config = dict(
    num_hidden_layers=17,
    hidden_size=96,
    n_experts=64,
    experts_per_token=2,
    d_expert=64,
    d_shared_expert=0,
    hidden_act='swiglu',
    moe_layers=[5, 6, 7, 8, 9, 10, 11, 12, 13, 14, 15, 16],
    n_empty_slots=8,
    router_score='softmax',
    normalize_top_k=False,
    routed_scale=1.0,
    balance_loss=0.00201,
    balance_bias=False,
    router_noise=0.1,
    router_logit_norm=1.0,
    router_bias=True,
    init_std_router=0.0265,
    lr_router=0.00198,
    vocab_size=8192,
    norm='layernorm',
    norm_eps=1e-05,
    tie_word_embeddings='early',
    optimizer='soap_variant',
    learning_rate=0.00677,
    beta1=0.95,
    beta2=0.95,
    batch_tokens=131072,
    max_seq_len=384,
    train_tokens=407500000,
    max_steps=3109,
    dataset='wikipedia_en',
)
Below are experts of layer 7 (counted from 0) of a mixture-of-experts language model. Rows are named router (the router's row for the expert), gate (a neuron's input weights, with its number), up (a neuron's input weights, with its number) and show model dimensions 0-95. Each number is 500 + 25 x the weight over its row's rms, rounded and kept within 0 to 999. Numbers have three digits each.
After each expert's rows: a language model's description of what the expert responds to; "comes after" lists some tokens at least twice as common just before its tokens as in all text. This comes from a sample of Wikipedia text that the model never trained on. Tokens count by the router's weight.

# expert 44
router:481538495459499499510477490526538501503530557483527476508491458534463452481506525545485489507511495439483475509518465488515464492481505547503530521472489459505524499490510506516529527511514534533490498498475533488513493506458544511476523492503485474516467528544472517487458524467473505507
gate0:537461511545495502474471508487527467453485533496471482492485490505451462533481485480510516482513513516511555516482499488436534542478483521463519522527485479510519505523501474513484530484486476492491476443499486480413482532475510483520504524505523515483489527507497497502482511529489487518
up0:515475509537529491502465513486535461450465520532499464486497488478468454523510469512501517476519511526493569508476465503487523541469523515477520517521508491517517527520497483513486525528477499515512497436526492499429481509481529501537470467487512523463518527523483490493464483517509511500
What it handles: US place names
comes after: " |", ",", " the", "|", " in", ":"

# expert 28
router:550508502493537487505510487490533510509505503484486505517489483538484529533482471471521460513526489513500440482511561493481536511523491514536481471490547498485521458501528520486525489465519507464461476526488464480494468509467496465485483545464487505524460511511519469493550475466492531512
gate4:545516510485514472522502498549496466521461500472453530558492484491526509507526506503522492503471472494483509550474494530459530486516510507496490454469467516487477498487490495438514502490481553527504476489478441517502506511479535514461496493477501477505505530465500514535487507446520505466
up4:536536518519479516484522523520493536490528461493511541510490511482493514524494543475493573523468483495490534495499503512503487441501537454476429477509464519490518498509512506460496517514512494464489530503478505524463527485478538524490512459476543446487505515505514481488516475507487489502
What it handles: Infobox field labels
comes after: "-", "|", " •", "inomial", " Phyl", "Personal"

# expert 6
router:501489504535495487504503448493440529541522466493474515515453519539472542490514496496473552537481519506526519474525471529514523518488506500481511507513473511518499464466504522477492477487484470483517493516447499486464553495452522533495483490484519501445495501490474527508547511519534492486
gate4:505488548455453484488502504537500503529470518520537487499471507481491505571499535464468472501503538473492548484474520478503502467445533541458491524480486512508502485509496507523488488482498465477485508476515503510515494473489513554526496481527473505525504487529475483537455523460490486473
up4:510502548462486503487507509545483502514461505530542508515485528474473511589490534478475471517507557477499529485445504471502508473446517547453478504477509509524512489491509505531477499507487498480478529500521482511505494480499528532496498474500491516510515485519488504559467534472500487504
What it handles: Line breaks in lists
comes after: " |", ")", ".", ").", "\"", ";"

# expert 31
router:500535507508460510491518470527504447456481487508515544522482518515482541495503474460476497522500455540466522477546523500481528499490455507488541471470446548529479510505501499475510457474549479521529508523501529507492496491509471512474486471488490502487453547498500519496498493501508473476
gate0:507470511531487496516476515453503520514516480479524530477525462498486476504521548479538468529482524511539542475528523496499506440501484474518507483507548519540523470489550495470516541496515489517488491505471501491487543532491490479484479492474478494544521547499549501488502523466476530469
up0:506515480484481553530546492497460517477465523478495475550503497486499484505480492495532513464484505514518454536479491456475511514487529510537515481547507470489466521521464493492499511436501489525502521519470516485444509491530518463490466503460499483523521498543520487449512511481502520531
What it handles: Single capital letters
comes after: "-", ":", " the", "|", " of", " ("

# expert 33
router:505483465514462535499486495517504480512470492479483509525483499500551480526476514476498510513530519494473512512497552492526459492484519463511485566486502502504475535481499529471520532524479545509486498506512505534529540526483452520530479499423516516538488452520525475502460489505472502508
gate9:504461511510499508495467531488490516470517488508457503475499523499509481470508524522473484529532450470503512469501452498522475501489536522435487495504516518504437512526538489489477474502500509512490521490508479546520463508476523547512515484486429520445514528489492469460533517489502505516
up9:567499489479472533504493532513495508474468494455459501512540511482505488518519497510518484490524476515551485528465489548504507510498523506502532475475513480520545524465516546468492487481528546512471494513542512516469470488479444512528530504521467495495485472516484487497446478480520508526
What it handles: Clause-linking function words
comes after: ",", ".", " it", " there", " and", " he"

# expert 29
router:522454475467510482490496513495465491489522545543506495472464464508480539494462435555502481486530487504468513542468523524535541535497510494518483483471510511540519525506503470492535457529493477487487471501536502473485486469528511501561510507504499517502495531497521484511490517506506536526
gate5:487527488458526457540547529477503520494442510511476502496502461479524472498474498504508502477513517503514483484523454575488515495506492513536508500509505512515486460483482517475517494488453492496536520471516477520477497484514487478441508462459516490539481509517520550478519485473472541480
up5:487491525523471530475491533479466492536496506495504518488493455470484527522496557491506533516495525551469480473509515475472494516498520460533462512521510496465479502481495543471521510503474519485487447534466489492499515527506568483490489461519483561504536449480497490490492504506521471496
What it handles: Common head nouns
comes after: " the", " a", " The", " his", "The", " first"

# expert 57
router:525498517454477470493500491506522501450494546496516475502564478434501495532502496552516543490471476487484506553515505479527468529493502486489495517510539471484531487477510514449502492496521489458514497505539486475444478488490512523496489507511464483504480509486482520480530487505460483453
gate3:540468487480512478472494523501515508490531513493512505531513491561513513502497504540509518546535443464543555505469440489489493520540500488471526540501511502523523504506516519496494506520504472497475499503519492524499487477440472500506512543466469491509518513465526501492502555444508498505
up3:456543507515516534498523473502467494518483512506487484480482502461480487489490483466475488447499550521479425481496540503512542469478507499554471488495461500529519517485529469514487487498491527503502534479472501465520501531532495511498509471543502499488474495550457522483492486531483467526
What it handles: Digits inside large numbers
comes after: "0", "2", "3", "1", "5", "4"

# expert 46
router:517491479492485484483469475504460533492498492477522483521545477452515498492484485513542490482503502555508448452507515482492517530532495472526539539472486456494497539547471485484527499514515464473506480498464514550501514480533468533524524475527513508521471495509511501491543540531506496521
gate2:444506522496507503528486501520500504524478490506543488524464497491464482452491491523467464511496500463497532460484490497484511492509465505489477477511470504489505522511492509533516477504531536521495505492527542563515571522491555489514528516480491487490526516531472517502537474466456518446
up2:510525482498463535453525502547522504468512521489470514492506514520486500525499520465507509524503508521518478518474461489501490494490475484516538488526494466501470473450483439419510529531532476478512489525511527446487435500517498510498489520492509514557494506517508496522483469485493476511
What it handles: Suffixes and possessive s
comes after: "'", "th", "’", "st", " gr", "w"

# expert 34
router:517473500531492530548478508495562504490503530489500531454458500533503488507505487522507540538490513536458463478491528493474506532479499470465493512506519518494535507504472500484542496533468509509464539537545505522537477482482520488482473530508484499491526448557500489540520484509511510496
gate2:531501487515485482538508502477476506462475501501490515475512518473482477466483503467531509495472540543484466508473521510480529494522552467473487492456507527530469472497500541522505474528508527517476567548474496519532514477462460532460508529509511482494485506545480525520506487504544510501
up2:495483494505463506464453503513528519514493526523491510525539493521507525484495513472510532493517495532506506488503519496447434542521494524482502484533493474489550487493459483543464530508525461531493522508490522516516532496488477446514525545475524454490494504493480543510517519450489470525
What it handles: Past-tense main verbs
comes after: " was", " he", " to", " is", " and", " were"

# expert 17
router:497537519500484507519470481478513468525506523500461504453495481474555518518509534469526492552492492507443481529493487515517469498540515494530514493534483487517539519465504510509455470530504522473528536485462517462495453502479464500476553482523485486497523509487535497487465526515529491487
gate0:481468503500503519504507498466511487489513530480513490516490475480488534493487528477489530507481487522504488504509454506504492518540510530456492508489464457507488462520541535491488465533492466510437512540416504499522478497506534527450468523502482489528447508504507513511519557528512504487
up0:470527537481495510468525499487516468467477561486513494523521476497482510502503551500477518521493495494520468491460467513515501501507495525463486521470458482509511523501516548498527499495518437507477520498428511459494480515568510492470471480480495508524473495528508519482526536537501473514
What it handles: Calendar dates
comes after: "1", "2", "9", "8", "3", "7"

# expert 43
router:518501481500495479485483548481484504535491468484521512525518502472481524481462477454495481497486522494533483516531556457529518509502506511516532520455471514508445508430519512529456479473483536537518492512524505473485510520537492484486520489471477529503516515489476534556509489505495491461
gate0:511515486511505513518478543453476505507475509499497520527511462523496502498522457547485563506485557487519576519528530488481495494473480479479520503503542496466465504504514544500499464508502501513467516494528490450490503500479483475460534514491542473466522524505483536528513496505518515533
up0:503530447476469520455465529465525511481502514512489521491480437505510480484498468489533480513455557448478504465512475507467498497478463485509519536504490504491510501525449495506528456480518526552463467484479519490528522478469508489483494509506484522493505509468443492477493492493498510510
What it handles: Word-start fragments
comes after: " ", " de", ":", " re", " a", " an"

# expert 38
router:507447530455506513534549548511478504453529493494511506486511507528523496496529540500464497496506531543502487508465514524485491510456520518477493501484493531498526479438515527526522495466475491549510489475460456485561536509505451501515489520486537531497485514480499508510496500497512509526
gate0:528476467469514512445524536479503509531438481509532505491486490534480501521517482521516545544513508464516493526461506515480497477483500514532523510532508494497499554462476507497526502474487499526494502500486482553500494532515497528490441475487503500488452518549488504481534513485563486500
up0:484467469488514481464510546483532513499456471491536501508511508520476512508521461484520517531492506465519499523484504525465490486464504517542489507516505467488511544466475512521534497465492510533520512519482479527530482552547496456461467485503498483462475537542490495481521517488568493496
What it handles: Table blank cells
comes after: " |", ";", ",", "|", ":", " –"

# expert 50
router:453491490475460487503470488513494502463501516517529520528523477481522510521530537508487493439517462482531525490537492483519498511541478507531477503512466473498464504570504486443473526536512500489531472480516535519525530488497533512482502479465496500531537489477513501496503483563483495516
gate5:500521475562529500476504467518515493535481504495547497503467505476489518515459495505501445460509521482472518495505487539489530486505507530497503533538499428464493532495509513506519510475532491513500542466476484508507512524509521574469539487523525517488526526506509532477498505531544505505
up5:490493517520506525497487496485507507502484581518515492504484523478493523505502472490505437432513502482479520544488476533503529518523528500505539523523477428473496526479550486464480522537525491534495528460529463530484482517506481491512530481498506526490499516531526535523491495508490496485
What it handles: Coordinating conjunctions, commas
comes after: "s", ",", " well", " one", "ing", "es"

# expert 12
router:535535486490462538499513521494502515507520458539514499436520514494461471528518520497497478501505471476538550472494527503564508516517464496486509477510522494492497519460478523487548517469484493527527446545498480511496461486500527501499468475511526497508499533508491510538527518522493456472
gate0:501445487500527517496497496534519520503534504501474530441489541457470487517482480466491486508507544538458494477488519547511480483493481546482471509496503490503527483498512472543508497471512527476519490522473459530488498480504506487495444499529484549483519480526453539492534515519482469471
up0:454495502436550503517525519499439499519518467523486473494523515528508484484474493499475497519539495476476533528486469469503488520491509443549496452475496493514501514529524493529482488511487532502475538488514482470486494468531458500471481482493545466531498530500505513477530486523466481526
What it handles: Word-initial prefix pieces
comes after: "-", " (", " \"", " the", " and", " re"

# expert 45
router:522529532520486531478521520519499502525473472484478474504531512511493471527460529563504504547463525471506500492521538498503498526498541508480511502487481486464511473476466504507470514462482466470490463512484519482474541488511457466516453442519524512481503540506531473508491484453500509476
gate3:513558478509500482509469503498510503487493522505495484520520501513471513518451503507467460496492556509573503497509493545475483515463537499521482481526505497496559476529503469504479497499501481499455471501453489516528530486504506445518537534495555482493511541499467532496500487498521537512
up3:514494514534495484507502511535513496503461498512483489520476457530496443497472491540470489533473509495443518527505490507499500507514514499491524495510477508525516506497521511518489430408518531549498485544476503455521506525469495493500534504446530465488501481500509505530496503479490512460
What it handles: Mid-word vowel pieces
comes after: " ", " A", " G", " S", " H", " B"

# expert 27
router:496532515477470501504517486535530463511523531493468496537551520485463508477526459459501500507518505501485538491534459493533510519470492531524458502494473502459493518496524533513526469518517492477493535516479496485529528464472527484524537463523469465515481542494471459498503489464492455516
gate0:465538507515498475532498480535498485515487540502516461489496510494478477530531482499459507546477471512529494477532499545489505447519550495477521501537516534527512446538509523476484499500523486490487499529519501491522493514498455506541518488476499493484522465494485536467559499440488493484
up0:536512493507507539483534559496492501532511465491506511510538542450501519501519553508519481485498513488483485510492498476476502495438483489484509532509503473491508534486515498517497444518509464481503483485449472462447470494522508482505496498495518518483550524523516528507472454545517545500
What it handles: Capitalized name words
comes after: " the", " The", " New", " of", "The", " in"